Experts of a small language model: 336 Mish neurons an expert, a softmax router.
Below are experts of layer 5 (counted from 0) of a mixture-of-experts language model. Rows are named router (the router's row for the expert), up (a neuron's input weights, with its number) and show model dimensions 256-383. Each number is 128 + 24 x the weight over its row's rms, rounded and kept within 0 to 255.
Before each expert's rows: "gets" lists some tokens that make up at least twice as much of what it gets as of all text. This comes from a sample of Wikipedia text that the model never trained on. Tokens count by the router's weight.

# expert 9
gets: " in", " at", " of", " from", " In", "In"
router [ 97  69 104 130 123 106 136 121  87 148 136 103 112 115 137 116  77 155 149 129 139 161 123 121 115  99 148 142 101 131 159 105 122 109 163 103 107 156 110  99 109 130 120 154 144 131  78 142 102  85 145  99 104 103 167 113 169 120 133 165 161 111 100 112 150 106  93 105 135 130 171 163 126 165  90 147 114 164 159 104  88 112 103 114 174 145 116 114 108 113 138  78 146 110 116 118 115 152 131 109 136  67 127 144 146 138 158 154 131 123 124 145 127 123 185 129 160 148 108 158 126  99 101 144 138 146 136 114]
up1 [110 123 132 135 105 148 104 138 110 111 149 133 108 132  91 107 126 145 110 137 134 124 163 115 130 106 127 133 126 137 170 128  88  82  99 184 132 112 123 136 153 148 111 130 168 100 105 130 116 138 151 151 105 142 147 129 112 138 131 139 141 124 112 172 125 162 141 139 155 140 159 127  62 117 124 127 105 143 158  95 127 116 140  80 150 142 147 120 128 112 152 124 145 181 148  98 117 134 162  91 129 115 155 119 133 102 162 134 117 154 150 134 156 161 193 203  16 177 126 119 109 119  84 129 153  72 133  89]
up2 [104 106 117 142 139 137 149 124 130 155  92 106 108 154 106 120 131 168 131 139 117 132 156 133 117 125 131 119 160 151 121 135 122 130 145 124 149  95 151 146 143 114  81 122 122 144 133 112  81 121 131 165 147 125 110 207 127 185 145 131  87 118 112 137 190 103 159 118 134 111 176 129 117 138 127 200 132 129 151 129 115 134 102  38 129 104  90 132 135 143 164 146 128 133 113 175 136 134 177 126 124  94 121 135 147 137 137  96 122 165 102 147 126 121 120 122  78 119 134 149 158 150  97 131 117 114 151 122]
up3 [119 108 132 140 122  85 136 108 125 114 125  34  93  73 106 128 150 125 129 141 103 105 119 109 113 120 123 130 108 101 122 122 137 127 173 110 135  99  74 126 109 145 142 135 130 113 160 157 124 114  94  69 137 102 133 152 110 150 108 144 126 179 103 110 112 137 122  94 146 150 144 135 141 125 116 143  94 107  95 151 128  81 123 138  99 137 109 151 122 116 165 113 153 118 151 153 167 119 141  84 134 166 137 100 150 125 139 119 152 121 170 138  92 119  77 142 112 137  93 113 136 130 128 106 152 245 129 145]
up4 [139 123 114 115 144 140 138 128 123 124 190 130 117 117 115 119 109 142 137 108 114 142 141 147 126 123 146 135 149 127 154 143 142 123 133 156 115 169 122 146 121 129 122 136 161 135 110 127 131 121  88 117 114 147 132  98 148 153 167 152 199 132 122 165 116 103 145 204 141 115 133  77  92 137 137 110 145 143 154 143 145 171 145 122 174 109 114 150  46  94 116 139 135 111 130 154  84 132 124 131 123 108 172 127 150 137 170 122 124 123 121 114 146 165 126 121 128 142 142 147 134  73  88 158 129  90  82 149]
up5 [100 158 182 138 123 104 113 141 109  95 116  98  93 114 135 134 182 164 130 124 125 161 128 150 113 117 124 131 142 129 161 155  78 122 118 175 120  96 132  98 128 148 112 153 166 110 130 146 109 126 152 134 141  86 102 135 154  96 145 144 116 133 145 104 116 149 155 113 147 129 183  68 121 199 139 137  89 114 159 116 132 127 167 132 158  99 135  95 146  74 189 101 124 116 156 102 111 127 142 108 157 147 109 196  94  99 151 102 149 101 158 103 123 121  94 192 179 139 107 130 129 107 111 134 147 133 131  81]
up6 [172 164 164 149 121 108 132 141 145 138 156 105 111 125 162 136 178 133 147 119  92 130 168 112 119 124 116 163 127 145 107  84 198 183 142 117 138 116 119 148 124 146 109 152 104 114 112 119 113 145 154 129 214 135  84 166 128 130 142 126 109 129  93 170  84 127 142 112 169 106 107 123 144 144  89 127 123 132 113 117 129 118 121  66 115 141 103 133 131 127 133 132 117 153 106 110 141 111 108 120  60 135 129 153 139 137 142 125 133 118 121 108 105 114 106 163 176  98 116 121 105 131  86 154 129 105  86 102]
up7 [102 135 100 139 115 142 125 145 155 101 110  96 108 101 127 152 139 110 156 131 119 130 152 141 121  99 146 143  99 155 162  84 115 104  93  97 119 107 112 119  90 141  89 127 113 149 149 168 154 159 119 149 116 131 137 104  98 146  97 110 120 137 106 132 114  80 136 130 108 107 161 141 101 126 107 143 131 124 166 115 113  91 168 106  98 137 138 125 117 136 132 130  91 109 138 136 131 139 148  87 135 124 123 112 122 128 113 132  99 123 131 119  85 145 135 129 118 116 119 113 119  95 124  92 126 102 121  69]
up8 [152 109  57  96 139 172 128 163  72 116 118 108 103  96 137 117 120 121 138 124 124 121 149 100 121 129 140 149 122 107 131 151 167 125 129 122 126 153 134 138 193 118  74 136 152 184 125 137 154 108 152 151 121 127 140 135 142 120 148 139 119 113 100 120  92 128 164 130 163 136 123 177 127 136 135 142 138 143 104 154 117 118 173  84 107 153 112 110 143 123 127 108 121 129 124 110 118  76 146 109 130 151 167 153 108 138 132 135  86 182 105 149  58  92 162 142 118 154  69 122 104 114 108 171 118 131  88  85]
up9 [130 115 121 142  88 127 129 127 146 127 122 146  95 121 155 141 138 139 146 151 105 110 140 133 131 133 155 116 129 123 167 118 112 138 152 133 129 103  60 130 113 135 147 163 130 182 110 138 168 100 134 130  99 116 122 134 129 125 150 157 134 129 132 121 144 151 146 159 145 131 121 190 126 114 147 148  87  34 165 125 137 110 158 151 164 170 151  84 115 140 110  98 105 113 133 127 146 100 144 124 137 121 144 174 157 159 145  97 124 128  63  69  78 116 131 104 106 132 129 137 113 125 213 129 134 142 103 108]
up10 [127 119 117  89 151 147  99 139 100 134 175  98 145  70 135 131 141  89 125  77 115 147 146 116 115 125 158 145 121 113 116 108 115 131 128 123 123 143 108 142 115  96 120 147 176 126 121 158  95 157 128 137 112 180 127 113 125 149 163 171 149 101  61 119 136 140 140 138 148 115 160 158 121 108 140  99 152 136 125 136 122 137 143 108 135 175 119 108 105 145 157  45 144 136 131  92 140 112 124 119  66 145 156 133 156 116 166 152 158 125 122 178 166 115 119 109 114 142 115 116 122 110 160 109 124 120  99 101]
up11 [114 101 137 134 149  78  69 118 108 163 111 108 119  93 126 123  86 167 141 108 119 123 116 128 123 110 140 181 131 139 133 140 129 160 156 155 100 117 150 128 157 128 121 117 160 146 117 165 111 100 101 133 138 120 117  92 112 169 144 103 123  40  80 100 152 116 137 148 134 129 135 133 134 181  73 115 108 138 135 124 109 134 123 126 101  92 123  90 161 112 126 125 101 136 123 109 143  89 145 169 114 118 134  97 157 113 120 121 121 123 129 138 195 128 114 145 152 140 118 141  89 143 112  80 130 141 126  96]
up12 [118 145 141 150 161 154 118 113 119 123 106 148 175 165 133 124 182 156 144 125 155 158 152 119  88 150 127 122 160 132 141 132  74 146 109 162 110 130 112 154 107 129 125 145 135 146 103  58  72 138 120 134 163 124 126 188 119 102 152 138 148 122 136 107  94 154 154 148 142 184 120 112 120 154 173 192 128 101 122 160  80 164  46 155 125  83 128 149 144 126 140 163 161 126  90 146  95 127 142  94 146  98  92 127 129 145 212  96 142  95 121 135 146 127  76 168 161 170 120 112 123 103 119 115 126 117 104 151]
up13 [101 129 140  90 135 135 126 109 144 150 107  72 136 102 103 108 119 150 119 117 150 107 145 130 121 134 144 110 139 131 124 140 102 103 102 109 121 150 131 145 115 132  97 135 101 153 103 155 137 165 139 165 143 163 146 141  84 151 167 101 101 106 117 111 141 158 109 108 155 158 126 144 105 144 139 147 162  78 129 153 143 133 127 155 158 136 119  87 137  49 127 104 150 152 190 144  63 111 155  77 171 107 122 112 139 116 122 103  81 126 124 113  97 110  83 127 100 151  90 149  98  66 148 108 126 137 131 138]
up14 [157 108 112 130  94 142 121 143 119 151 168 131 173 103 106 112 125 105 164  92 179 154 117 108 128 142 135 147 153 119 157 179 150 136 142 120 115 124 108 169 104 135 128 137 170 120 133 132  76 141 134 150 116 170 105 149 150 126 147 127 132 119 120 149 160 146 140 147 107 102 169 143 119 154 108 133 143 131 138  93  92 158 127 130 106 137 135 123 122 144 140  99 137 117 140 123 128 144 155  99 139 123 158 167 151 115 107  87 160 141 135 113 144 166  95 138 142 102  96 132 116 147 127 116 117 126 129 120]
up15 [134 151 147  96 117 126 117 159 112 123  81 140 108 112 110 154 152 141 127  96 154  94 206 158 130 121 117 133 104 137  99  77 110 141  86 135 114 120 124 110 137  48 134 135 129 137 127 113 132 102 117 132 136  89  91 157 130 101 141 116 137 114  94 135 154 164 146 159  98 134  43  95 166  90 117 141 120 143 127 147 124 151 112  97  98  88 159 123 127  98 139 116 124 129 130  99 161  98 159 102 140  81 131 125 120 137 133 142  95 112 146 111  97 179 120 117 135 167 108 108 136 121 131 145  84 155 140 103]
up16 [146 156 117 152 128  95 154 171 127 139 115 140 116 109 120  81 112 127 175 101 118 104 129 111 112 127 169 114  52 122 164  92 126 140 119 114 121  96  97 143 112  74 103 147 102 133 125 137 140 137 135 155 117  96 140 123 128 181 116 127 113 131 140 118 136 101 124 104  63 129 168 129 137 154  91 161 120 106 129 101 143 106 151 191 157 127  86 117 146 129 113 125  90 169 120 117 120 135 130 126 134 116 140 145 119 110 113 150 136 119  93 143 127 177 126 156 110 115  86 131 129 154 132 122 107 148 136  84]
up17 [124 117 135 124 126 135 150 102 102 119 117 146 101  98 122 133 154 139 146  64  94 149 118 130  49 136 119 128  98 117 113 129 116 118 135 175  73 116 150 134 107 126 148 131 181 117 140 147 144 122 124  91 140 135 125 110 159 147 109 151 121 138 109 140 126  92 108 126 116 141 124  99 136 130  93 154 122 136  98 192 128 134 100  91 131 166 101 141  88 126 143 112 155 112  96 188 109  99 119 147 142 135 103 115 113 113  75 121 123 158 128  99 142 143 117 144 123 123 103 110 109 145  83 146 163 134 135 135]

# expert 90
gets: "\n", "==", " (", " \"", "===", "/"
router [139  95 113 138  89  90 168  94 106 147 129 108 105 108 110 134 100 147 178 121 114 140 147 110  61 136 166 159  75 175 124  76 119  81 151 127 111 131 117  97 138 145 112 187 155 154  59 134  97 135 143  90 109  95 144 113 140 119 134 133 133 152 117 125 134 105 120 125 141 107 130 183 159 161  68 108  85 148 130 164 114 128  94 105 119 141 121 124 168 102 132  93 165 116 122 114  97 153 109 101 150  79 135 178 168 147 158 154 127 137 130 112 114 129 172 132 156 145  94 163 113 129 113 106 146 162 137 117]
up0 [117 146 166 143 108 117 146 134 121 126  70 109 120 126 163  73 134 119 117 113 150 154  46 124 130 134 104 105 114 163 131 140 121  97 130 150 122 127 127 123 131 123 109 114 138 103 141 125 116 100 115 126 148 119 141 135 236 121 106 101 116 127 132 137 135 114 186 102 131 129  89 140 163 182 134 100  71  89 143  67 104 149 145 121 150  58 145 164 131  90 138 147 125 119 134 141 139 130 132 143 136 106 115 115 125  86 106 173  88 114 139 130  93 115 148  58 128 122 111 125 139 171 123 133 140 122 161 139]
up1 [ 85 103 174 107 151 129 124 125 112 109 100  66 164 107  99 108 129 157 109 127 113 120 118 144 133 134 149 162 128 157 109 124  90 148 130  85 139 138 140 114 146 148 121 115 119 129 158 126 167 147 113 104 208  88 114 129  97 141 111 156 142 127 131  70 206 122 129 116 163  81 155 103 100 149 142 179  88 184 139  79 107 115 138 133 138  78 136 122 138  98 135 145 105 144 109 169 159 125 178 132 116 112  95 151 128 122 121 101 108 164 143 126  95 139 146 130 167 111  73 132 139 118 122 130 130 120 121 149]
up2 [115 126 130 163 122 163 163 159 120 103 115  97 161  98  73 120 191 136  94 106 121 152 146 131 115 147 154  84 143 121 130 167  90 139 145  83 128 114 100 114 105 131 126 144 181  98 121 141 126 130 113 169 142 100 116  81 158 131 146 112 162 125 137 141 133 107 121 111 145 107 132  74 117 141 121 166 131 136 106  71  91 108 151 119 142 100 136 137 174 139 109 146 131 119 147 135 168 141 138 142 160 121 122 153 174 121 114 150 102 150 150 158 123 131 127 125 115 135 107 141 133 155 117 124 192 129 124 121]
up3 [140 119 109 138 170 111  93 150 111 165 101  98 142  90 111 117 107 141 136 149 131 121 165 139 126 194  96 125 155 127 119 100 146 106 153 112 114 133 132 149 105 145 158 170 144 151 144 164  61 149 135 151 122 111 140 142 103 153  94 123  97 134 136 160 115 139 137 118 139 105 145 107 127 160 173 147 120 115 133 109 154 128 142 109 128 160 122 122 136  89 132 120 135 119 106 120 109  90 129 172 134 163 117 152 141 117 163 124 123 128 128 134 110 134 132 144 149 121 102 142 150 153 149 131 164 120  93 117]
up4 [133 121 147 132 113 132 127 117 120 101 144  99  93 112 124 142 106 129  79 126 148 131 122  91 125  98 154 117 152 110 186 164 130 138 142  97 156 151  88 144 130  96 104 117 132 128 133 117 126 115 135 123 110 162 127 134 119 121 151 118 143  96 102 153 163 118 126 128 101 131 114 123 131 128 109  83 177 124 120 127 118 134 126 138 131 113 138 110 112 129 128 132 138 120 135 118 152 119 106 120  83 143 134  95 123 146 140 155 121 137 165 128 127 153 114 121  97 155 119 108 161 134 144 117 123 137 120 137]
up5 [105 116 153 107 121  94 131 129 106 150 149 134 134 148 109 130 117 133 158 136 164 128 142  90 112 149 128 131 136 127 123 131  97 123 126 108 143 140 126 148 132 129 141 187 103 138 128 114 121 115 111 177  73 111 139 139 100 128 165 127 120 134 122 148 126 128 178 102 141 144 127 143 127 135 149 133 124  76 160 119 126 130 163  54 128  96 157  61 152 138 125 115 134 124 117 115 165 102 129 126 105 120 147 118 188 131 123 106 107 122  96 140  88 118 144 118  50  84 129 146 153 100 132 152  94 103  89 151]
up6 [136 103 103 113 132 114 127 147 127 128  93  83 138  80 101 145 137 152 152 114 141 142 146 167 126 151 142 122  98 130 107 142 104 143 130 115 117 146 116 117 136 128 133 159 118 153  97 151 121 123 130 165 139 136 155  92 136 160 134 112 119 112  96 144 211 128 139 166 105 100 152  87 153 119 145 131 136 141 158 160 149 137 107  98 126 147 122 112 164 155 152 130 150  62 143 158 153 119 116 130  91 119 157 139 131 135 163  77 124  64 145 147  99 120  89 146 124 118  91 130 120 104 104 150 140 163  99 100]
up7 [104 127 128 111 116 149 132 162 120  84 111 186 132 112 149 133 116 176 151 138 144 155 145 127 132 121 125  94 148 146 111 125  95 126 119 140 120 152 121 157 143 122 126 140 111 130 146 119 121 134 140 150 127 126 161 131 126 179 127  92 107 117 121 127 135 102 125 138  86 136 132 136 133 117 114 127 122 126 146 150 121  96  94 133 120 126 148 164 183 162 126 125 114 117 124 150  99  83 130 146 136 108 132 139  73 115 139 132 128 131  89 159 121 121 119 122 145 118  93 148 123 116 147 121 183 111  84 120]
up8 [113 120 150 171 134 116  99 122 157  81  76 145 185 130 125 113 148 123  90 175 158 112 119 111 132 136 137 109  89 119  75 130 118 133 154  97 147 133 135 101  97 125 132 107  92 127 128 117 136 124  98 158 115 133  97  92 176 158  90 117 129 115  94 134 178 121 148 143 122 118 150  98 141 153 124 126 140 132 150  88 127 128 127 129 140 161 128 149 135 175 139 130 110 118 157 152 166 125 145 132 158 102 107 120  65 107 137  83 137 136 141 126 142 144 196 100 180 135 143 125  93 163 138 142 119 129 125 113]
up9 [131  93  98 148 145 100 162 134 108 127  91 130 128 112 128 116 153 132 105 165 127 112 142 120 137 167 114 101 134 106 161 149 162 113 111 149 104 166 130 150 149 129 127 126 122 132 134 123 108 116 113 162  92 106 142  92 119 184 129 113  74 154 131 113 138 145 149 155 155 143 160 119 143 114 124 101 118 138 108 108 137 149 180 155 157 145 128 125 162 109 135 121 141 127 132  86 126 114 119 157 119 162 135 102 109 148 124 106 109 154 140 149 119 157 112 144 126 131 130 127 107 114 122 137 114 128 144 120]
up10 [109 119 152 162 162 138 123 120 116 151 112 115  89 138 112 144  98 142 103 141 145 144 125  93 122 136 146 151 164 185 194 130  95 103 158 109 124 163 115  95 115 159 144 141  83 115  96 138  93 124 102 158 174 100 113 164 151 122 139 128 101 118  93 109 141  90 170 125 123 122 116 137 153 110 127 112  83 126 151 133 162 103 116  69 141 136 143 127 129 121 163 204 139 135 122 115 116  94 125  88 103  44 112 139 121  88 135 157 111 132 128 122 105 147 129 152 145 156 197 129 118 122 133 171 168 136 115 120]
up11 [103 138 124 145 123 136 160 164 149 134 108 118 151 123 128 136 134 116 118 118 147 145 124 117 120 148  89 116  93  92 148 115  98 136 103  99 110 150  90 152 153  94 153 152 113 136 143  83 139  89 118 136 104 130 115 125 105 135 136 137 165 109 130 127 118 132 141 118 141 135 102 126 126 147 136 135 128 103 128 181 106 179  56 128 126 137 146  94  99 103 114 118 136 115  83 130 140 118 126 166 111 107 156 138 115 118 141 122 114 127 135  94  75 142 118 138 133 133 131 120 115 237 118 156 113 145 106 122]
up12 [156 101 128 152 148 117 106 112 113 124 113 104 101 123 106 113 116 135 129 150 100 100 105 113 122 208 115 154 149 133 129 102 135 146 151 130 129 140 157 131 132 119 134 147 161 135 141 105 129 141 142 147 165 112 109  89 187 120 118 154 145  98 136 143 134 129 131 120 139 129 140  69 142 136 153 141 110 111 145 132 143 123  96 150 118 152 122 103 136 133 152 200 121 117 111 172 129 124 129 126 114 123 131 103 152 118 129 132 137 125 134 147 103 131 124 164  95 103 112 118 113 116 109 169 141 153 114 120]
up13 [121 109  96 108 104 153 136 103 139  79 108 153 154 128 134 174  96 156 126 124 142 191 135 144 120 154 171 116 146  99 126 144 123 152 135 154 101 123 166 138 107 149 160 154 131 109 120 167  90 127 133 105 183 109 106 123 144 158 108 160 130 117 126 110 101 109 154 135 144  73 146  74 125 112 120 175 118  91 110  95 117 129 140 137 133 114 111 147 138  98 138 176 111 154 130 121 157 145 129 155 168 130 123 134 135 134 129 108 142  92 117 117 167 152 108 141 128 145 139 166 204  50 100 110 138 150  99 113]
up14 [121 129 130 129 148 127 154 114 121 106 101 148 105 131 144 134 118 127 141 161 138 121 104 113 125 118 113 147 124  63 117 115  96 121 113 126  85 137 122 124 129 124  93 136 155 105 164 128 127 144 134 105 161 122  74 165 117 155 105 134 120 148 152 155 173 133 158 128 127 142 146 129 158 134 134 129 112 109 151 129 100 129 148 125 134 214 135 126 175 113 163  97 130 149 131 136 152  93 120 122 122 111 116 107 140 103 112 140 118 110 137 128 117  58 127 122 109  98 122 167 163 150 143 117 140  59 127  30]
up15 [112 100 130 114 113  96 140 133 156 141 131 134  61 163  75 139 117 162 136 149 141 157 141 125 112 119 133 107  94  95 131 145 118 101 128 102 231 116 104 154 104 115  83 137 162 146 127 138  99 134 138  70  93 137 143 117 133  89 140 148 124 105 149 125  95 140 117 110 126 159 139 118 116 150 154 142 170  96 130 110 140 140 124 155 155 155 117 148 132 127 134 123 110  95 154 133 118 128  87 130 131 159 151 124 123 113 132 155 107 105 150  95 114 151 117 145 141 168 132 137 143 128 137 167 172 157 110 140]
up16 [104 128 102 144 116 137 100 121 156 122  98  77 160 142 131 160 116 131 111 144  97  93 145 125 130 102 112 144 135 125 151 126  85 121 113  76  78 152 102 142 146 126 120  81 136 125 111  89 138 137 129 124 120 137 171 117 147 110 144 148 120 144 110 139 146  45 103 119 122 124 149 129 150 104 119 115 171 138 117 163  55  98 142 140 123 135 152 122  83 146 147 107 116 131 129 149 140  91 136 116 127 115 136 115 138 162 134 126  75 153  78 140 154 139 141 117 148 127 148 125 106 158 125 140 115 139 192 121]

# expert 61
gets: "\n", " also==", " Total", "Personal", " information", " mi)"
router [ 95 102 111 140 138 118 135 109  74 146 112 114 129 119 123 126 139 134 155 132 128 111 158 123  61 101 152 144 106 121 150 106 115 126 148  92 126 167 122 135  83 145 109 191 132 116 142 112 105 130 136 112 109 109 145 117 157 123 160 119 162 121  99 109 112 128 149 134 163 158 125 153 155 112  93 120 126 168 158 142  92 138 115 122 139 153  86 127 103 112 135 129 153 107 127  78 102 122 125 118 169 120 136 131 125 156 177 133 123 114 145 114 107 152 159 150 175 142 122 155  76 101 128 152 131 146 128 105]
up1 [142  75 128 125 106 104 147 117 124 171 118 129 124 130 113 123 120 121 120 164 127 115 103 112  82  80 126 151 135 163 136 104 104  99 120 146 123 146 155  93 102 126 112 159 113 140 104 176 109 157 118 128 135 144 113 126 110 105 127 129 113 113 119 118 163 120 139 133 145 159  86 145 103 122 125 107 113 144 125 117 135 130 138 119 134 146 118 144  89 114 118  93 134  88  81 106 118 121 127 117 171 101 103 133 136  89 122 116  87 143 110 106  98 150 140 141 138 162 117 168 114 102 109 132 100 112 134 153]
up2 [116 134 134 124 108 128 145 114 133 130 132 142 147 141 127 167 135 110 109 106 130 144 120 151 135 115 121 101 129 126 144 121 125 138 101 110 129 149 132 136 107 131 122 126 112 147 129 133 120 131 133 128 145 137 211 108 134 130 157 174 105 136 128 133 130 141 135 119 128 149 102 112 115 127 159 111 166 131 123 160 124  90 147 147 158 118 161 150 102 116 139 134 182  94 150 102  92 145 142 136 153 111  91 120 102 146 159 117 129 108 107 102 143 140 169 115 111 127 136 134 157 126 117 151 254 143 113 166]
up3 [126 128  98 151 154 115 138 110 142  98 123 134 146 134 118 125 124 138 147  86 142 149 141 116 120 141 122 160 121 126 157 125 115 122 158 119 107 143 160 131 141 122 109 160 162 113 146 131 131  98 125  97 137 115 121 128 101 147 103 121 179 114 126 118 100 106 126 120 192 173 129 148 140 124 127 139 161 123 115 115 133 108 158 149 107  37 125  98 169  98 144 145 110 139 101  99 101 140 153 144  31 123 121  99 144 134 112 136 133 102 136 110 118 169 159 140 136  53 127 142 149 136 129  97 164 128 138 120]
up4 [123  90 125 155 132 145 144  97 108 116 136 124 140 137 121 113 113 141 139  97  79 123 130 126 118 177 122 139 167 108 140 133 111 137 101 116 126 134 123 135 119 105 112 145 174 131 151 133 139 156 151 119 146  64 127  86 120 127 136 170 150 121 102 137 140 115 134 115 138 148 101 133  82 134 139 133  99 132 151 176 126 126 170 121 169 141 127 110 150 147 165 110 219 128 134 105 133 115 101 127 160 178 124 148 131 149 103 137 126 125 140 146 124 145 164 119 122 150 129 131 123 115 169 126 163  99 119 108]
up5 [124 118 133 105  96 100 106 151 112 157 125  74 112 114 147 127 124 168 103 153 110 107 139 118 124 166 105 170 118 146 229 120 128 130 147 116 129 129  91 133 139  75 122 156 112 130 131 156 133 148 134 150 133 108 128 130 159 148 127 116 196 117 109 152 129  82 147 125 151 107 105 129 166 136 142 112 140 158 142  83 110 126 151 125 139 113  95 144  70 114 128 126 112 139 116 119 133 131 114 118 159 141  77 105 130 113 100 129 130 120 130  98 154 166 146 105 135 136 125 145 141 115  84 152 156 162 128 145]
up6 [163 186 127 122 110 129 126 105  93 165 125 154 248 113 106 120 101 163 120 172  86 157 105 132 103 132 148 147 152 115 129 134 205 109 108 128 115 168 126 133 137 142  97 167 144 138  99 131 109 107 147 153 103 147  98 121 138 137 152 118 161 119 120 128 121 136 121 132 128 112 121 135 171 144 140 140 155 118  82 131  97 146 126 156 149 103 100 121 117  96 178 111 108 142 155 148 135 126 119 133 135 166 125 139 133  94 102 164 122 134 116 136 108 136  99 147 148 146 119 126 162 135 114 136 125  94 145 137]
up7 [ 99 109  99 169 147 120 135 115 160 182 122 137 119 123 111 118 139 165 135 140 134 143 109 110 138 151 123  99 131 140 128 142 122 117 129 102  84  92 120 120 162  98 162 129 137 123 136 108  98 143  99 109 156  98 110 147 126 142 113 100 120 121 165 113 135 137 100 110 117 123 107 142 137 111 114 156 143 147 115 123 123 124 137 137 120 147 113 153 110 145 125 101  90 112  99  90 122 122 118 122  73 142 110 118  60 137 109 122 131 146 141 109 103 147 140 124 148 177 109 141 112 118 111 133 104  88 123 165]
up8 [132 116 115 110 120 101 109 151 140 158 120  84 175 102 121 129 123 163 141  85 105 123 143 118 118 107 169 165 122 118 109  99 110 156 103 118 110 130 116 137 103 144 145 142 113 159 132 159 137 148  85 137 123 125 158 102 131  92 147 110 125 108 126 106 154  84 152 135 148 121 123 153 158 155 118 137 153 157 133 169 126 151 151 139 141 144 124 142 123  98  92 112 145 124 118 129 128 132 149 130 131 150 145 112 108 112 119 146 128  98 130 110 139 142  90 146 153 123 155 159 136 112 137 155 104  93 115 118]
up9 [115 114 109 133 111 103 134 124 131 130 107 128 141 103 116 117 131 117 140 151 134 152 122 153 114 133 120 105 130 121  89 114  94  66 126 128 150 143 153 172 106 145 133 125 120 114 172 106 144 145 137  67 157  87 138 112 112 161 128 142 116 104 135 124 118 109 145 136 138 133 121 167 117 133 119 126 142 156 109 128 141  78 144 127 125 132 106 110 132 143 174 118 159  92 112 115 126 139 134 115 122 175 147 141 140  96  78 127 131 106 121  64 137 183 102 128 141 143  92 142 113 119 117 126 146 153 112 107]
up10 [125 158  84 120 101  86 126 114 114 163  80 102 120 124 122 147 127 165 112 132 164 121 155 121 125 120 111 120 130 152 130 154 101 147 128  99 134 133 114 137  88 109 105 126 138 121 105  77 146  90 164 170 104 116 141 123 115 148 138 113 101 134 129 111 152 164 129 128 109 116 135  97 145 104 147 121 137 104  52 115  95 126 137 170 154 172 169 138 128 124 152 119 107 158 140 139 104  46 148 125 111 158 154 124 108 157 174 125 162 137 151 110 120 103 119 146 102 111 112 118 151 156  97 156 154 118 143 131]
up11 [108  72 101 155 110 110 114 136 132 104 124 122 125 112 126 137 107  80 138 164 122 147 128 139 112 121 166 160 101 144 104 102 129 108 133 167  93 151 149 183 111 168  81 144 117 146 113 172 110 136  53 145 167 107 126 158  96 140 106 121 124 128 102 121 147 117 145 141  89 140 121 143 132 155 114 117 100 129 120 158 136 100 147  78 134 140 121 130 119 138 144 133  93 146 102 106 118  97 128  52 141 105 128 180 143 101 108 121  88 217  89  95  93 171 118 139 143 157 159 118  85 118 136 130 112 118 148  83]
up12 [110 139 114 140 100 131 106 144 129  88 132  72 129 101 125 111 103 104 126 149 172 159 144 130 121 148  87 144 135 165 112  80  90 126 117 135 122 107  72 140 179 121  94 124 164 150 121 130 120  96 121 128 108  93 127 131 133 145 102 127 165 129 136  81 122 114  80 109 153 118 120 115 157 154 121 144 100 133 121 101 127 138 110 119  96 155 108 114 163 120 143 118 101 121  80  85 150 138 148 125 103 118 209  95 150 118 139 122 147 114  93 109 117 127 165 124 110 100 131 171 131 159 116 122 139  97 109  82]
up13 [128 136 140 154 131 115 105 133  76 105 121 143 113 124 117 114 124 135  98 132 137 141 132 101 118 136 103 107 130 120 134 137 119 120 128 118  98 133 122 177 157 123  99 131 106 171 113 122 142 145 169 141 123 116 141 126 169 155 138 115 151 124 143  97 147 159 130 132 140 112 135  96 166 147 153 141 127 115 135  76 107 105 108 120 105 160 137 130 150 124 119  99 120 150 103 142 156  90 122 142 130 117 169 127 120 113 127 134 161 190 127 152 140 130 180 136 121 104 117 161 133 147 110 167 152 149 125 127]
up14 [123 110 141 134  85 116 122 157 102 132 136  85 154 139 127 153 128 131 124 104 140 140 159 112 128 158 119  84 145 120 120 132 112 169 115 140  67  78 120 144 115 158 164 115 127 157 134 154 109 124 101 120 165 160 108 101 157 146 141 140  82 118 138 130 164 103 118 138 108 124  57  80 108 170 110 127 144 134  92 108 149 116 125 144 129 130 164  76  62 100 113 129  49 127  71 141 140 120 129 121 121 139 192 138 147 151 147 123 159 115 131 122 113 125 131 123 126 102 115 129 146 145 119 122 145 133 132 111]
up15 [108 123 123 118 107 114 103 123 124 141 116 174 137 127 136 117 151 113  75 154  85 158 109 141 118 101 148 125 158 133 182 130 130 134 134 111 147 150 112 110 147 132 128 122 100 156 124 148 127 144 146 119 120  93 134 109 103 133 133 127 119 126 118 111 127 130 125 122 165 109  99 113 186 121 138  51 146 137  99 146 123 101 123 121 138 100 137 142 152 115 152 134 156 144 126 109 148 136 158 106  96 146 119 112 143 142 123 157 116 132 188 148 113 170 132 136 114 108 105  97 122 112 116 147 113  98 123 176]
up16 [120 132 160 137 141 107 152  67 129 168 145 137 153 112 131 115 118 118 126 138 113 161 118 121  86 142 126 140 160 126 109 129 120  92 129 126 127 160 138 133 123 174 103 153  93 109 106 136  84 136 146 106 155 168  96  98 173 134 113 129 147 144  73 126 145 103 109 133 122 150 120 113 116 123 133 106 137 129  96  98 114 186  88 147 136 159 118 120 131 137 131  96 131 140 174 162 101 116 134  82 121 121 160 152 118 128 116 145 138 173  97 123 156 132  92 108 168 118 141 135 115 118  99 150 132 134 135 123]
up17 [145 142 122 141 101 163 137 109 126 161 178 116 139 105 123 134 139 100 197 122 118 124 117 136 123 144 105 141  89 137 131  87 117 113  98 107 107 139 140 150 167 141 118 124 145 131 111 136  94 108 132 104 136 127 156 109 167 116 116 139  98 144 148 115 145 110 157 131 131 103 193 178 132 117 163 140 116 150 117 137 119 103 122 130 109 122 115 180 110 122 113 125 112 111 165 110 155 109 133 151 120  86 134 143 131 140 179 128 158 141 126 124 148 161 137 145 113 143 104  95 130 147 108 153 185 156 123  63]